From a checkpoint of a small mixture-of-experts model trained on Wikipedia.
Size: 11 layers, width 512, vocabulary 49100, 148M parameters.
Training: a variant of Adam for the experts, 3956 steps.
Below are experts of layer 2 (counted from 0) of a mixture-of-experts language model. Rows are named up (a neuron's input weights, with its number), down (a neuron's output weights, with its number) and show model dimensions 320-383. Each number is 128 + 32 x the weight over its row's rms, rounded and kept within 0 to 255. Numbers have three digits each.
Before each expert's rows: "comes before" lists some tokens at least twice as common just after its tokens as in all text; "comes after" lists some tokens at least twice as common just before its tokens as in all text. This comes from a sample of Wikipedia text that the model never trained on. Tokens count by the router's weight.

# expert 19
comes before: "| ", "to ", "a ", "in ", "that ", "was "
comes after: "|", "was ", "he ", "to ", "He ", "also "
up0:104077116177144110064115117148108034144125169154126153054191095107142140112139168106182138091110160099117139117208248129183132061137118109125142150092120179124073100168140067132110155196150085
down0:020134211109158083107174114097108150108134133128175113087213094101130097126100171160159171114032101105104128144070108106134155074191050141105204107051132119110127124123127071109154196082151102
up1:138195119134134109116105106158119174097116149091185168142125075123111134139158133108133134193173113098122084149156148137166202123086143164130148158053131129131192156126165074144138104093135135
down1:148163108135146111154065042180169111105077147111124180118149099126135145149096114174125108135142109162123110145129099129135093128111126077103153144149060089136132096160112082097099116142170130
up2:190118085108153121120112122175141140103167117158137174142139112124109182093119146061121126155129150097089166144160186106133101106082160148144085139113133101187160111191079061106079109169097129
down2:063153130121047129142057145101114068140122129064107064083112098133123131208129159145116162135176151100128160132113067096106092170130147155122176059086115056057122159124116140123131121157127098
up3:137145194159101125074103134091151173073129116130179143136154162094081120164148157165179125090111146157126147078117129099158107122111122106188119065075067117077097165173094099142122152105093149
down3:120158103146163083144133137208110139143139094087121091136111145133071078087164191157080152103089109099162103146161137140098126134111179064157165064164138225096164114160063151167085116037099091
up4:129140109070091155150082118131146136078131162125133107143110143143128136154113159128171091087111175173119108130152131137142176108171219093114105164130101104113185178129148145108101124116161092
down4:205116089133144140112138167140136126171124118080161105191096152209039070136110153121134118149095098084141121164162177139135069204159121103129148087160089147109149129131122160176110106043091128
up5:116144147167133065121161137135131127114159134166126119161095093149158181113125143080118071140151148177137165086123136154105129134137106166122119076160098021169100144167150170126114126145112133
down5:096120083146082059098107086111156140173125126150120147096169186173161120125129116169120130156127169143076080091109057111100097117119099164148107042164144129076109150116144190143081139104155095

# expert 0
comes before: ", ", "-", ". ", "of ", ".", "\" "
comes after: "the ", "a ", "of ", "his ", "s ", "first "
up0:159132116110099147125131163101113091150112170100152182123087119143145179104121147062088067118148163147109142125146183201135067162120172168111098107134152097152166107118149118088137070142144094
down0:109162108111127131112214134161111133119130136094169123079157144108092120126144142105163191164098160161100118173068131132092126160145175138113138129136123118160148127076118151103134165119161134
up1:153109142083125155115091148124115124206088134166132211118145114113135173116153125145116097118088174153135142140125162131142111148083145121163139167110146126139081154101135087141124111150170151
down1:102072122066166146109121127135164141163113144124123156105121167082080138144138133130128140177119169112156074097097142121102113104131118098153144137154125160102157114115092161114072143101212123
up2:084129104134111092126141145032099059130162120115056089091144113133090142138141134153139111143125146140096128120173157112098120171096093211062125171096087142099137146181160152096099099167148141
down2:094152106167175069139171082065116188102181120130138136123150195122125132090159120174134124186089147147087089124164113145059094172092110126126178139128132125064112108123149191135076103089099092
up3:112120129142115171107159171129115154152170131118188190120122144153130123122099162149125182107118116128135118158125074116186090142126117105134111134081106137133191209134043162135032082055171103
down3:143132124114149138134137144110111086167146124091143133146161117147063144098126127182154175117084081148150174152106084067120131113088137096137177118101111168100146106131134172182143109129108103
up4:110131080126111086098089124177124137164112124139154144107153123149115141151122122097133059078097143078141091122125149148142068124136132131185116100140107071153092153128164117080127103079100094
down4:121134100117129101088078204194138128116103146124156092156169104163125125158138110121091151077045107074171162108104091200081119100153146098144178113133090090122153129134102124127144116085100135
up5:139102126145136134100144158180146121158109101168153146101129160124133099120113183110183137099138126086167146148110144092153102106142177117153176163091089139127129184187061170075118136090119140
down5:178113119138158091090131145145152095151097135163172163135165116088129181113117163114099163116103109132114120091061035141108114148151065077178170029147052116157126192178130121166202152077089107

# expert 1
comes before: "| ", "201", "0", "202", "6 ", "4 "
comes after: "| ", "–", "and ", "In ", "201", "by "
up0:115096150086152111083085133130136128118178220130109175096163071171164170105149143132114123099091149130095125121187124147096142054161099150133146153093114101116143152143106130157151121163092166
down0:103132147140137192090122127102138131128065159150127174129211108093152139126113079122175123078121158158037124081130039140117080091148107158103139159137146153062140132118135100165117104142105099
up1:144158088090130183109102124120168135150137139185159160143105101165116100099088160110070150075098131209107154168145100124113094127073140149155108124062194095188127123090119094082105088119094089
down1:154135057100098139178153060150105208170154176118156152114132140136130131132131199115163171175157174208095119117158154113178125123141124149141166118179178129149123189116089102056168164140184162
up2:119176134145108127090114191178144107156145117159106169172132102116140142141134141131161112145142130154101093141117157132132136156066089141062116101141139105139085053091163100194145137127159139
down2:135102109115142089150144112117092147128114074123124112116124089170101094162127143140112165108121154095113098127111159119121097161137123143104103131162121147134157157112105068179085095124137119
up3:111080089181109086095140160137107110151171078165125125142141089075162159168102113129096165127168113117106146067093128114135159151158127134052133149141178154133117123116141150116111140137141148
down3:045090118132103119104122127100065129145058111093168101131074122177174130170086138116111109151134142089131105099131136119109143195092155176122151147171125136107132102145175199169155092113139179
up4:124197124132104113129127127143135108151170121159168117066148164163112203056074151105130134124115136184097129172121135165137097085094097124098102136182117088184163162173115169089092112154148172
down4:147158145089183122124110134198117158221165139100139152143108121121155134157127110102151161059121123173068134101151128103154119172181139125181150153165092123129134122107158129180107149101137167
up5:090132180128186112190141162082117132189123104118164148108146110089111165136150146094135187108105164109119157159186157092075136121093144174087132120121127159111089163151123153160111097168132128
down5:078153133102148126126175146148132113108124130120133135141120116151150130104120170118168143160159101133123076150170169114109095176099197071128163158146148087191126090136153130189120144098083122